config.toml
d_expert = 288
routed_scale = 1.0
balance_bias = true
init_std_router = 0.0348
vocab_size = 2048
parallel_block = false
extras = ["capped logits"]
init = "normal"
init_std_up = 0.0246
optimizer = "soap_variant"
warmup_steps = 125
seq_len = 512
Below are experts of layer 8 (counted from 0) of a mixture-of-experts language model. Rows are named router (the router's row for the expert), up (a neuron's input weights, with its number), down (a neuron's output weights, with its number) and show model dimensions 0-223. Each number is 500 + 50 x the weight over its row's rms, rounded and kept within 0 to 999. Numbers have three digits each.
After each expert's rows: "comes before" lists some tokens at least twice as common just after its tokens as in all text. This comes from a sample of Wikipedia text that the model never trained on. Tokens count by the router's weight.

# expert 1
router:498541478469490431545506473480541500554458515580539526535439461518537632526593558502512452549495470583538487514504509594480420462524537408555504524463485559506512548538495537520599502486481463482510450442475504403449488472456524397417557624541486487555460407453537445477446514486519473611423529472576503493555477357520472473421474532477573362529522443498507495437518499396512499459519476519545484478543533541510491599456477457485443504466498472520603562476428574463604457526490559460503487524450501471512442559523538506412545490426509450513497560426521485450498510498441411504463462544537571465542532514427475575471500446301459555581457571435479475519438463560484471542492
up8:401549589535427517577465476490627548448409509548477510493482520547436553551492485479531610464501517550630439511590570591440521524483563572439467519553562543427465401546486528502468497440516506468539552465570564506465499454553518550506493400486488570547470512518551476500522551586507444513504406429479532573519568553405474548479466538495464403537510497514533566478403472469481440514597501515479593566431579484516439514602480520549483532510535472486553511499485455478484486461498487514490466656387531506491448482523503507535432502489586482469498477419540546556556527489536512550540490432607484449516461572601489500522490517530463451358487438505445494464393533490485452507523
down8:522515492495531584649516544497515452545439522418467465497575454505580537532536499502473551523501594439430536530609571602484458593475387496523448448539566520497524503506489615447499451493459514476525475489510516511524572486521529453539486534405445572488570396567484653488427517488466632542510428525525518379407522484460492470441473507434492378445478542525403420548505470485428493411512444403525497524555497512477459492509490527449451561492528550418455459471516430500544507522514455489505546492475493434545505472549504531473512575535460480585447482445478493480456514462508469510471461488469582544371512521511505490475487452461443566551589509526550575472636518523483462499421
comes before: "\n", " The", " the", " and", " he", " 19"

# expert 9
router:513569523487514533546540559452481560467444454528480499377409477505477468467459589487527495468526438491465510468496495526504400482537529377475507488444493527525513430396489586436506537392564601414513499481441563502450487560531564530528514540552501438474496606489430448514469513559497483471508499437507505436428536388434514531548476544486550566462498570592433557547509497531445474524513524521435499497406395471522545535401515498536510500554454448452564476559519448431490486401401521553571480541485528577494408537493428430541651533503398514580529513497538535526510606505567508527489480559366488476479554419487559484519504523514429511541490503466515494521436492426403520466576
up0:535514583444502459463597543567546533532549513482589549400517465466542554492497425486453447482581611522580608476448488488406373511497548375503400604509493544421506623551499411454564534409534543506486482539549612459524517451531491474599538445578529549532474474575484442470506580483540469534393524501489446462472451491490517467463562517526536499543510564484491537536457547504524548535553493534492554483503488519567518421515459493425511495593508485513449524492565498483591474428533533491475542553455489549451468495493490525579451493630443463503486490524474540440523556589594489479429458507435469375550428582557538449435408477461470512502562506463476480471534528531493501547485
down0:524512408581501526540590490519475431596539525454558428533516493437389467512473496423537494467523460536509495456503544485462513446453421468479496514474526482529570475504526554513451552550499466521500493478556599457531630499490478598488423450599482508561494441461482522508386402511406497536524512549517606464512554546456363563602495464422473501598535482427505491511581502445506583449472488556521505545558460445457541493473455505493470495461542540509518527452466530458538612444458452432490477569493397495531485492592458538533378540503544453465496443430469562482630509487568477449428486426513486434507391522494477544568380516542566437475578515495520508435547538486472501446527
comes before: "s", "al", "y", "ly", "ation", "ic"

# expert 13
router:490419425468481503545554456493561445504530454493552574570463452543467513572531539472483572536519484538497492425528519544433548404509460432558436444480523475572446413468510430450485402509532483492448479455556495452481473575474502452448472526420605511494466462579531529528480506554603507578491585456582532484471433412398475424346420551377550465524474501472549539573451391497504485583484560537609600503549477503505561507616543475453564474540444597456497464478486502505475551472507509463528403482430553389586549482522397450471475508530496424529498554470477512490494540530483483545517507582476528539460421465555506570533537473523485522538450541495557527464495488497514556449421
up8:488580523472488495564608483433516385533478468560606451501516456415465498549574461491468584545433565481521484452529559541502485566524464465543572534434419462530505468501524493480512539488467490490463461503570456489542556516569528406482426516519495492573494406466537509422508534548543497505489457490513473429462533557543338402527496415465537590491562411472473474449617509481408589377473570492503578421490496435513606442457490498481534504402493538512501495574514512429492414456442504509462574470505496633521495622529534546505507515444463481516472533428379522543544506477522424437583486447526493562471474482508490527482493575520503445507486564565509478469559419506474591484481
down8:451525478515424514551524534479500490566500494492701561552411495508469489409503564493519441474477502469452528434513467527543475493503522464564464446501533475387424532457486483576414526456516511543448435500513534458487461572443435587427469443547459493496509562493545529450672502525626486510409445544562541592418449465497573519409449468451493508471491518371461467504502615449479441540435396496501515561482482535592521495456542423509544493440550532449549483516474534449510525530457478550582496558525430571475499447492451569461557483485470528475483507524479542539437532530431420477542502491498453511498474435530404449426547434567557529443506585528530496506385515461538523465448
comes before: " |", ".", "\n", ";", "%", "°"

# expert 2
router:555601447514571515473464579490482472550606449559559550452518596540465545460521534503504558561464596487494556569465523506536458466480385508501563453510496488491468485473447613449561489432532546417421479495520520534498450429567555439473502511420534429506483586466535548462529508465508473443425538481515500480565488478473485433444494404453659530425526565497444521597563466457467475456456530527523555523490423479527493463453456544538463529426567512486539540482449558497569508593459537501568430439452498441501551534438548565423653540467500493518570586562558476498544552479447412546544493525488472546432565492493470388495486492483560470557469534500545473542404458614559485516468
up4:601492496499534450455464472502515560472496510543505516447463536454560580366431502499547492467585442423459409492515580575498433560541467507496556540495460495524418510520498477401551450476506571437460405479329429510553516530549532563451467437567537533475442547486475566600496551545540428420559560506566511475363420570569473507488515544513486553440505539461551436479503467507590592503481478484509491462414519549492516538516537520441422469558491416492594420489448536535476523549502487472517426529479466481502528511467405558496496414478486465499387579485564509438545550397513535455576537579487480448473517458552497477550520520525570507510551519562593495503435531476550546557573
down4:439518509433507529414439490444523556486490461490442447519568524629492505461461439537418499656442467520464538483495535486495513455448444461426500486440473537457486473489498391553524459563427497516472394443449520543552491471433526536548484407465444488543534600436548491499482527506506540454466454426541519514462486483474515531524466600468467490436505411579433482557555574475564444489535501560492452549466443456688594453496482455549507557501528539574492509583455431491549447557584510562459512522565449497532443482509520459573462469571439556480446507438469556560477479500529479503500513461451424448590586384478465388453470590462487552461479499547434464494404462443491462518490
comes before: ",", " |", ".", ")", " (", " and"

# expert 3
router:391482422490547589516572461445509579486436479494484479473466533570498540557596514478572532477504548547542485503617475536491476426573532459545505518568470467517448446482436508511452482556529505523433532536503498402477462510421516539473518521470518476494406459454533493495461516525364431548560529426574484486463461408498400443409499566545482540507527406510447509510503484517488555547556596535525467527506417526494411490558539463436528468487471533495615525525470409486423490376488542553495436486515575462542542577525483501539489493467517520457325526541567523474495595490498544593469455481507540480477603529558503520351479487498430464606488517538489409556445515496482412452496
up0:575509462527472520446492559517437522460539433365579458498563449565509417453486503546495382557425505476473492468523419567431538489470489374470487392527476449543466412485468563626505517488527522453493508527498523340516549523516471465460540496531514521447519516530570462479493553452512519508533420430485449478491479454463489443548522463531442402418452471501512566566458543503565491494572503488440479555492515501485478508537530413430471536603410504501523395525463430425428419449458518462558462528490554403382523505508396480546441460478534494437524417515470551569470628482571421485535511493476502498489481562575498467476458427416405524514526540527527441470511500564472509470430
down0:543586523561500554486481427525474467533441519522518427479402450539452529579492488504483538582555544572464494519482539553490556438571479492528495521526471506458405448486523517573431470543557458480453485463523528610441449507483513478377572449526528479549596608485497455557469531436595481504471462516490436528533427416610620504448488471545601506496517504512582507513518461482638532456592532450527511534433525468573505495515567528535589380598495565458488515428554466513615494462462466476506574542525555503494525523420521425500496506499452498506512536554440489532502418467595477527548575482575454537390543555497473477506505441576404514534575563559494541520521613504483548500527
comes before: " ", " a", " first", " re", " f", " p"

# expert 4
router:418398625492430494431474550448514563550424501595479519418555578524438511495524447538474498504449478523509554547496403487473481508424527466540449480491491486524624463479541494413437531444460446494468531393515459544521567519435538545505370597524442539442516511447567464480529520456565473493538499399496476506487526519443384508563496474538521451546494542531399458454513525645570444511560488520489442466568502554498472507515536496525526489508386515448446516524417601578444558520476582544508516532396473466537466620596557482422433520543433481468518458430474463497505561478529484443473593511527494415423508491478442462463511475467476524510396438497503577498465501525447544491477
up0:510483505509508515475445559404518435441365508459450463503485440546518457443518542482532499566456571497459420528534542540518602532499528479476469409488535542484530394490467480448455513534424467498520593506543455462521512513536445492491396489485560479504415488451589368506398542444455491598465394474524482475474523495571539474567409496498557467591542536552546446612527443488421439556511475551442561476435545378564519490489520502516491432495498529528401486465497523486520496398483473541495528400506445419492471459481460561523517546439442427514455622536436499528498487517408404444548529634523510493503472503523476528465572497548554435600518483535516505423556542488448546497577
down0:517523527529538439393589522521493535505520483506422457528573529515498443473520559512482498514406513511417509535520495562464535558531524467473527487498579455470574404489481515580498436536579588501516454494464565544475489483538552515418551579459469496501414488500548521555526497506380445477531541482601510374444399535487597494491521519413475413512535434488457591547549480487487409518551490478605481532537439572531508408480492456435473608445585500475447479477481489519460516450478466486507417438519491517407420442469530577523502566417406481499546488459517524645493419489497421441638473533542412412514476508517455495477471427500458505568504484408473544446475512453440521537426
comes before: "ed", "ing", "ment", "es", "ter", "ion"

# expert 17
router:538531524542576444517460472479579545456546422552594499498543460470493383552558514450494546535435408600471468543552530487514428448548570493527480541507507504603578498476555531505498485432465536514489369505486434514488495487530499404522500555339450545513497528541534519609503477494496446531496558534455509553545520510457443463518527465498523571554514523578540494509530471538413513542503533452532498555511431466536551504510468475523505593488564414513451505559496530571445511422521497578488580557508502454524497426470516453494572594510587573483546580479471498453504489519443514499518451559489544535494491649450493490442597522551453515554420472378608412427420503408510545485627
up4:471534446504621516507581431476552535443516404472507557522529433497466541520490539485511434495468513395530456496468522458473503467476505475523419472538500520484528429443598505531487511485536505439547437550418603460575539493494397461400604509458518515467499514430536426528461531447453432561529527557460394457480480584463496538532495558538444536404497575496570399512519446528540544457468497540508518541492380574540488601528503497590561540450416566496491495509494471461518591484517510521462531549557470474500515492456478534498545488575476538424631491517567586413518521497459592530452422527422497503587438534464547525488495448446537491514532407473479419404550578469528520653525
down4:553489454584556481558488491552498509380547512549473521410471399577545467558531536472541536426497533467513404457446528475531403489418519455447558485559437478502479515471486506441534498534487444486503539550517472531457543549511504517491472455559590529404503475519521486449525562506590427491551541463493546555546409598423466508422535445480438539483508486471498535537577461543505449526516419495534445555504535500547573476546530359535522497472441454523588488457382507447491546488488542472548642537547499466490446545566533565432522544504535582416385478544552465487446464437523490581504486555516488495500506540470523478556531402408385449498541501520497457559453429481512348415423
comes before: "-", "|", "\n", ":", "==", "The"

# expert 6
router:494519473537503537508479449552532497497521438596493483493474551538430482445525490484558486541452555613493495515537572540493445453412513472447445515517465585511451493439519514503476486468592528460514510492516493558486550485433505566472483516449510490555513591402462399462499505538539454463531466362551550543466541492465537527581521428517466501600558604591578491431554432493496523544508518597496430580488493464544535544501431553524419495549463442435443552624471543521572514532435488596640392563433563440516385516576507579510500447466480555522541504414588504475494497505540506460475498516538476441416484619516537509437508436422499479509431472479523465508391449472436451474571
up4:521454406465564615561475535531526445483586423525464589473522480497527438541578414420498429502403606484444579474472533568497421541480590487605595503546478460479547566524523480494505475431475538498441524466446492524543417509502556518500452401454491518523528507491482460495570595476583417518410463516493472539484534505519485482508487426469485431549507539527504541416479538568532508476541455563493463502539541481527507464437526487519443423502512579479479551522541534512505505380468360484462510435591559528554465585458545546395549448460475476472482530410405521469426527441464423488448584652532440507504502523491458450582493459584540441505505468590500478520546421467512488519467
down4:485555429539381598434543528540527471383512421472483567456502553507421445528529471430531526597462568460534498540423505437547503497504519471493615491435449525572548499424508467519436523548506437470514516507602468520475472570538603473479444501501476520537445421476529499555499505569427525412448487514630385555500564546455505550504511595471453533468470439542415460538432446504513595580557503491536520529549502574551505434594471509481580448472600429444518500566515531556554617458518465489478456525460548511487472546433504538516479397493529462509428392554517520498514466461568512498525492503577400512508460450526521547438490492466515533435467409498428507536512548438433528455577
comes before: " of", "s", ",", ".", " in", " and"

# expert 11
router:535492516406533567437550485511550448456572468555528443503543508537481531491559570472553495437551459502508510535534518494456452492468480493492549488574485361455522500565443475475555465561497491584480593711509500487543502445554511547536436526494445429463555444562463380591478604513438470459505476610572435555468510480499562510462423591502526460597547558508444547528465543492529461456464595472505493601508477555489501631519500547568510463527536545482484591482454486533531629514452505465516557525422508433500492465453399538519510493485478424487549512565444536473446598472569560479521524377482443543509483501467467516432495420544439525511424560552507504472476484518488525505440
up4:625459495461472511574484452591549508465571515522531590469446499531479508489440463572516423491527476521408476520503528590491457441481539550534483579505473561483557453472494362445640449525581512508558485528450449513544422518626556572610528453536448466460504495448500507664457515440522447525579433608472484465599491563549515430498560511456494435511500515582417518548532576454544468466558478508493542489468551454538456562535491505528507541440489495418511474550502444511495452536470484545540563535368525395500497553497456520521481513544456527460536472581512472494391432492508455543457532499454582388486538464453455526487526434513525539456489441535543534621526510477496541550506
down4:559450462370535442468512417535492536451582590475440457528439440461455444455446509487496432408558522573479485428458571517402457487445528462634426524513532552413494519542515553567426590498507585415450466502475520489471404436535493617518503486463590472489537601421497478591466395528473516410493441474445390474474506510457485444485517456494470553513502415425486551460516446512523458529504513471490514479560535506506555590428501504477432501588489483503485521532481609529543460473500547535445534528556488476581460572505455563505451435514437416580479459538366454591525510512504466583510531561489523477457533488549483471572436436494440544503544559497493535505479561510576533457495
comes before: "s", "d", "n", "al", "an", "g"